From a checkpoint of a small mixture-of-experts model trained on Wikipedia: 13 layers, 6 picks a token.
Below are experts of layer 5 (counted from 0) of a mixture-of-experts language model. Rows are named router (the router's row for the expert) and show model dimensions 128-191. Each number is 128 + 24 x the weight over its row's rms, rounded and kept within 0 to 255.
After each expert's rows: a language model's description of what the expert responds to. This comes from a sample of Wikipedia text that the model never trained on.

# expert 52
router [168 148  92 174 140 138 161 124 144 104 126 109  73 108 159 124 136 137 132 116 127 134 146 131 137 147 146 124 117 133 121 111 156 150 113 133 162 128 129 154 144 141 109 125 160 143 119 134 143 123 136 178 134 129 135  92 154 103 121 107 141  99 160 110]
Description: Final pieces of ordinary nouns in descriptive prose, like hairs, wines, identifiers, appointment, and whole nouns such as system, version, level, history.

# expert 16
router [128 133  98 177 152 114 103 107 126 131 138 142 115 162 176  74 122 142 133 141 151 117 132  80 112 121 161  97 135 123  83 105 148 122 109 134 153 132 142  88 123 167 122  96 119 104 145  87 132 131 101 147 104  99 123  99 156  96 139  90 126 143 166 123]
Description: Noun-final suffixes, mostly plural s, ions, ers, ities, on people and group nouns like participants, members, students, and words one, person.

# expert 8
router [134 170 120 109  87 171 127  93  88 146 101  99 104 140  91 175  94 116 130 133 120 139 108 126 110 119 136 113 152 152 168 110 142 135 129 112 117 102  73 130 116 136 102 144 139 144 156 102 157 125 128 164 124 150 128  96 106 109 125 133 153  87 134 174]
Description: Line breaks, paragraph breaks and opening marks like (, ", ', [ that begin quotes, parentheticals or new sections after a period or table row.

# expert 47
router [114 191 105 141 187 123 101 139 123 126 143  81 121 141 121 128 112 142 142 136 123 133 125 111 109 181 183 102  94 104 134  95 141 113 131 144 137 135 113 148 117 141  87 130 163 133 118 171 109 126 124 118 146 104 124 115 194 108 145 107 117 136 115 149]
Description: Endings of foreign, Latin, or taxonomic names and places such as -a, -is, -ić, -idae, -burg, -ville, in species lists.

# expert 31
router [131 115 151 104  70 125 129 146 103 150 111  99 147 143 152 136 111 151 151 129 169 149 116 126 108 149 157  87 146 149 108 129 179 132 124 158 124 126 116 126 116  87 142 102 111 140 168 143 171 116 126 174  96 116 156 127 151 116 145 125 136 144 163 171]
Description: Small digits in table cells and stats lists after a pipe or semicolon, plus the verbs has, had, have, e.g. | 26.0%, who has.

# expert 62
router [114 134 146 147 131 128 106 135 129 112 141 134 119  95 126 165 124 164 148 153 116 173 119 107 121 149 159  97  81 165 124 105 133 130  85 159 133 136 126 139 158 117 168 117 148 165 141 141 126 165 126 120  98 102 105 129 126 142 177 161 132 131 148 100]
Description: Final nouns of multiword proper names for venues, organizations and places, such as Theater, Centre, Army, Stadium, Institute, County.

# expert 6
router [131 115 138 102 107 141 115 135 108 174 142 136 164 122 200 152 149 122 192 113 128 143 121 121 120 122  75 113  84 116 137 122 117 129 146 115 165 129  96 111 120 117 103 129 159 125 144 121 130  88 129 112 137 116  80 173  80 136 126 137 113  99 139  98]
Description: Decimal points and digits inside numbers in tables and infoboxes, e.g. "1.90", "4:30.92"; also "there"/"There" and exotic-script characters.

# expert 9
router [ 92 165 143 141 151 158 118 125 182  85 142 110 141 127 149 163 112 136 167 140 144 151 100 102 151  89 103 139 131 121 105 185 115 128 163 117 124 104 136 111 121 188 137 151  94  97 141  96 173 150 132 122 141 162 126 129 119 112 122 120 168  95 148 104]
Description: Role and institution nouns such as President, Minister, author, Church, plus middle pieces of names and words like P-ope-scu, ch-lor-ide.

# expert 44
router [121 182 154  84 125 112 148 169 106 128 145 154 111 126  96 138 106 121  96 116 180 110 118 128 107 131 115 169 119 139 130 132 145 115 136  97 125 151 124 142 134 104 144 121 140 173 124 124 133 143 158 108 130 142 103 137 105 153 140 155 169 104 123 169]
Description: Participles, adjectives and role words right after was, is, were or be, such as became, planned, given, open, served as.

# expert 29
router [110 101 142 159 119 121 123  94 132 132 162 148 139 101 142 153 134 131 111 130 120 129 171 127 167  98 128 108 129 127 137 106 105 103 144 113 154 142 102 107 132 111 136 101 160 107 121 137 167 112 104 126 161 127 106 136 133 114 147  81 144 142 119 126]
Description: Single-letter or short pieces inside words, often accented or Latin (qu-ī-ntārius, na-ti-onal, F-á-tima), plus colour words like black, blue.

# expert 23
router [135 140 118 154 122 123 152  96 109 105 108 112 141 142 147  87 156 123 126 121 117 105 148 122 108 117 175 122 124 132 132 115 149 141 119 152 145 136 138 154 106 145 106 150 119 164 136 133 102 156 108 157 120 133 154  87 172 105 164  95 136 120 171 113]
Description: Line breaks ending table rows or list items, list-starting hyphens, opening brackets and quotes, table separator dashes.

# expert 42
router [181 156  88 146 122 168 162 150 150 134 170 137 133 119 150 102 148 157 162 145 134 156 141 148 115 143 168  85 126 124 142 107 159 150 137 125 131 133 128 162 143 121 121 137 125 146 133 155 123 160 119 151 135 132 157 131 177 145 124 116 137 130 153  89]
Description: Sentence-final periods before paragraph breaks, heading "=" signs, and reporting or clause words like that, because, stated, said, though.

# expert 63
router [121  96 149 131  85 111 113 176 132 131 159 167 164 134 118  95 156 132  94 137 118 121 150 165 143  88 131 118 143 106 147 125 140 114 115 125 145  81 129 126 133 193 132 111 133 144 115 128 138 117  91 117 115 130 149 124 120 104 124 122  98 132  96 110]
Description: Coordinators and, or, but, &, et, und, and colons after infobox labels like Parking: or Education:.

# expert 39
router [128 126 104 161 156 117 115 108 159 122 159 114 144 129 153  87 122 147 162  92 110  98 139 131 120 153 146  97 120 119 112 105 171 143 145 128 147 122 144 156 116 133 123 163 108 112 122 143 116 135 134 160 150 144 149 107 171 115 158 102 127 132 174 133]
Description: Digits, number pieces and year tokens in tables, statistics and dates, such as 2008, 1,83-0, 8.73.

# expert 51
router [153 142  95 136 130 137 142 111 180 123 166 123 125 125 146  95 123 189 144 127 128 124 134 148 135 146 163 112 112 153 142  98 159 189 109 126 144 165 119 174 124 135 111 116 147 162 135 144 103 128 130 158 131 113 170 137 175 151 125 150 141  93 130 115]
Description: Sentence-ending periods, closing parentheses and quotes, semicolons and paragraph breaks after a finished phrase or sentence.

# expert 33
router [125 116 106 120 143 117 116 101 123  98 140 141  97 108 156 121 110 136 127 172 144 145 111 130 102  85 168 113 128 101 127 167 149 152 193  98 132 106 146 173 111 104 166  98 186 118 129 150 147 155 155 115 105 134 116 168 127 100 158 153  92 104 144 128]
Description: Line-initial dashes of bulleted lists and infobox field labels like Born, Area code, Preceded by, Genus, Coordinates.

# expert 13
router [121 143 139 154 116 129 123 117 148 136 178 135  98 169 159 130 165  97  93 138 129 106 103 171 109 149 104 130 136 131 120 149 108 133 120 124 102 142 111 107 109 111 126 137 175 120 143  91 121 134 138 134 151 120 122 132 153 109 157 124 148 144 128  90]
Description: Mid-word syllables of non-English names and species, plus raw UTF-8 bytes of accented or Asian script, e.g. Ge-ito-doris, Di-ba-en, Pi-za-rro.

# expert 38
router [130 125 124 145 125 123 120 104 136 130 123 126 121 138 121  94 152 162 139 122 123 119 129 107 110 162 149  71 113 159 144 102 168 164 130 136 112 125 132 158 125 137 113 162 145 104 122 148  85 150 136 184 149 145 168 130 180 137 125 102 125 107 159 102]
Description: Sentence-final periods, commas and closing parentheses after a year or clause, plus was, the and year numbers like 2016.

# expert 53
router [153 155 117 132  89 158 160 104 109 159 113  95 150 137 179 146 139 139 150 113 123 117 102 112 120 120 112  92 119  95 105  99 168  63 121 134 118 124 116 110 127 114 115 116  48 120 147 126 121 115 104  51  87 160 140 179 142 132 107 167 151 158 110 129]
Description: Finite verbs and auxiliaries right after a subject, such as was, is, were, began, became, promoted, also.

# expert 46
router [127  95 113 116 158 152 173 129 142 152 113 102 142 122 128 121  83 118 140 134 183 130 119 128 105 157 114 150 118 132 150  98 144 105  90 123  97 127 177 114 102  72 100 161 123 102 126 141 138 131 127 121  97 113  73 128 163 113 151 119  92 175 158  54]
Description: Modal verbs would, can, could, will, may, should, and middle or final letters of proper names and titles (Hegel, Benadryl, Crooked).

# expert 10
router [122 138 105 147 133 127 126 169 115 131 126 146 131 136 110 137 126 182 170 131 129 143  97  99 150 127 182 121 126 113 133 135 168  98  92 117 117 144 128 126  97 103 127 135 124 144 163 133 118 141 140 151 100 118 167 138 141 137  82 154 126 111 168 125]
Description: The preposition of after nouns (entry of, focus of, party of), naming verbs like called, named, plus digits in sports and election tables.

# expert 48
router [138 137 110  83 113 129 152 164 136  90 125 128 151 105 111 144 124 139 126 128  88 149 141 108 120 105 151 148 139 171  82 109 106 148 124 155 154 112 145 129 101 104 143 119 145 143 147 132  87 131 124 131  95 154 122 142 148 178 123 138 104 139 131 114]
Description: Determiners and ordinals after "the" or "in", e.g. each, same, first, last, this, those; also "Neither" and en dashes in ranges.

# expert 55
router [158 142 115 140 143 157 123 118 166  93 142 113 132 139 154 113 172 185 166  65  94 118  82 121 124 137 124 108 145 165 129 151 134 159 136 161 162 123 124 137 121 134 121 129 138 144 141 185 115 150 120 147 118 111 123 120 162 143 146 114  78  68 149  82]
Description: Nouns after the or a possessive, plus object pronouns them, him, e.g. his friend, her childhood, the same, own father.

# expert 37
router [ 92 101 131 127 131  56 108 130 119 112 123 181 159 138 116 153 108 116 154 141 145 120 103 135 137 113 124 123 159 169 123 112 152 135 123 131 125 112 132 151 125 117 124 148 144 161 164 161 168 150 137  98  96 164  90 117 135 148 129 146  98 132 133 160]
Description: Apostrophes in contractions inside song or film titles, en dashes, CJK bytes, and pieces of names, e.g. I'm, Let's, Yung-bl-ud.

# expert 40
router [138  81 123 120 165 114 109 150  92 150 121 116 123  95 129 121 112 128 115 132 112 120 132 102 148 149 135 118 158 161 172 148 128 128 156 116 132 114  77 134  89  98 143  98 149  98 121 156 118  79 129 119  98 165  85 111 132 124  51 137 146 112 128 117]
Description: First pieces of words after an opening bracket, hyphen or quote (res-pectively, UV-ina-ctivated, Re-ar), plus such as, and numbers in formula-heavy text.

# expert 5
router [150 167 166 120 172 128  94 110 132 120 156 153 113 168  99  97 104 107 148 127 136 101 155 119 161  97 137 145 108 105  92 151 100  91 122 177 135 181 100  86 133 120 157  89 140 129 126  88 149 120 145 122 177 116 115 106 123 152  93  96 122 145 122  93]
Description: Dashes in score pairs and table separator rows, plus linking words like by, under, against, out, &, and minus signs.

# expert 21
router [129  79 141 154 129 151 160  91 136 117 107 117 121 141 114 101 129 122 144 157 118 120 108 169 139 106 165 165 129  97 115 103 136 143 141 129  94 146 108 101 106 137 142 144 148 110 100 114 146 102 130 155 116 123 148 152 128 119 133 145 116  98 108 152]
Description: Common Western first names and their inner or final pieces in credits and lists, such as Alex, William, Di-ane, Joan-ne.

# expert 0
router [152 146 114 159 136 134  88 147 145 148 142 116 133 109 165 121 129 163 152 109 113 109 139 102 104 167 163  87 132 121  95 103 190 130 139 144 145  88 160 128 118 162 110 170 126 111  97 162 120 146 121 139 143 142 155 106 156 153 181 123 130 162 167 136]
Description: Month names and years in dates, plus the comma or parenthesis right after them, e.g. May, 2008, "July 1979)"; also ".com".

# expert 11
router [ 61 115 142 139  91 123 133 144 135 109 150  88 156 159  88 142 169 158  98 145 140 125  78 118 131  98 150 127 139 123 136 151 138 100 146 140 123 128 139 139 141 140 132 113 117 169 132 142 128 106 125 103 121 143 127 133 109  96 138  92 144 129 142 142]
Description: Inner and final word pieces (for-ay, fa-din-g, appro-xi-mately) and biography verbs after was/his such as returned, appeared, died.

# expert 17
router [183 148 153  80 118  83 147 137 107 178 159  74  78 135 116 122 145 115 113  87 123 159  82 128 142 144 126 101 167 110 137 129 143 134 153 132  96 120 146 174  78 146 159 157 134 105 107 135 121 138  84 159  81 151  89 167 140 140 125 113 100 137 137 148]
Description: Words in political and election text such as Minister, Parliament, Congress, prime, general election, popular vote, public office.

# expert 26
router [158  91  82 180 132  96 160 117 133  85 109 107 112 141 178 116 148 148 152 135 125 103 117 113  87 127 164  85 165 173 121  95 129 111 139 170 167 160 127 146 128 129 137 166 131 168 140 130  94 161 131 163 118 110 158 138 180 162 119 117  99  88 179 120]
Description: Number tokens in dates, years, coordinates and table figures, such as 18 in (1898), December 4, 45.267°N 26.

# expert 50
router [133 138 110 129 126 119 115 126  86 129 104 119 162 107  78 163 143 143 106 116 163 125 105 130  94 126 133 171 139 118 155 166 155 116 139 149  62 152 121 131 141 152 113 140 128 125 108 154 110 139 130 137 151 119 169 104 152 134 106 142 125 123 141 107]
Description: Single capital letters or short pieces inside acronyms and name endings, such as WH-O, MF-A, VH-S, NZ-L, Sanche-z.

# expert 3
router [103 131 128 156 119 161 104 123 133 130 122 134 160 118 125 124 112  87 116 148 133 142 136  79 120 140 169 116 146 125 117 102 107 109 177  76 127 172 110 145 169 114 105 145 106  99  84 130 157 101  87 105 154 109  87 167 155  98  81  89 145 104 145 152]
Description: Prepositions heading a noun phrase or date, mostly in, on, for, from, at, during, as in "featured on", "founded in".

# expert 2
router [118 129  93 118  96 133 138 168  90 148 190 147 132 147 126  90 141 106 139 159 100 129 137 120 137 101 159 152 140  87 124 124 179 119 158 138 104 102 116  94 127 161 107 134 132 117 137  85 139 117 161 131  78 132 136  93 149  44 154 102 104 128 113 133]
Description: Coordinating words like and, or, &, + joining list items, and unit or header words in sports tables, such as km, Score, Position.

# expert 12
router [133 106  96  90 110 138 116 178 132 108 124 172 131 111 108 103 130  92  88 114  87 108 122 116 122 171 156 145 164 122 111 101 133 178 176 143  99  54 112 122 121 171 142 149 104  96 143 142 111 148 151 160 147 105 151 128  79 108 111 105 138 119 123 120]
Description: Nouns for organizations, events and fields, e.g. Award, Stadium, education, team, culture; also possessive apostrophes and middle pieces like "ust" in industries.

# expert 36
router [109 178 139 159 135 119 127 136 107 113 150 107  82 126 152 103 110 159 129 128 148 128 133 150 189 141 159 125  96 109 108 163  61 149 135 120 104 139 168 136 118 128 170 138 122 102 132 143 151 155 134 159 129 138 106 129 132 186 125 137 127 149 127 161]
Description: Prepositions and infinitive "to" introducing a phrase, e.g. to, for, with, by, between, including, against, usually before "the" or "a".

# expert 15
router [181 106 100 126 156 126 147 121  65 141 131 126 128 117 118 130 143  91 102 110 130 135 116 100 133 143 161 113 114 130 103 113 100 150 138 120 100 129 103 137 160  87 137 118 112 175 143 139 130 143  90 125 132 115 141 125 121 130 143 152 119 169  89 119]
Description: Single letters and short pieces ending Asian, Arabic, Slavic and other non-English personal names in lists, such as Ka-i, Nik-aj, Merke-l.

# expert 27
router [ 93 165 127 147 152 125  91  91 148 106 168 143 139 145 167 129 117 174 103 130 146 147 139  93 140 106 128 130  92 139  91  53  93 106 135 139 128  94 137 113 130  99 157 132 158 130  96 152  92 143 104 142 103 146 121 128 180 120 172  82 120 148 127 112]
Description: Month names in dates, table pipes, and "the"/"of" inside sports results, listings and award tables, such as May, July, Category.

# expert 24
router [129 136 147 136 128 112 106 131 125 132 154 126 123 131 102 137 133 150 133 128 133 123 136 159  88 196 137 141 115 154 166 167 143 103 189 140  94 151 119 115 133 105  81 152 134 103 146 102 121 129 148 122 122 123 126 117 115 118 125 158 116 121 136 129]
Description: Word pieces inside foreign surnames and place names, e.g. -ov, -ić, -berg, -ki in Uzbekistan; also opening parentheses and team names like Racing.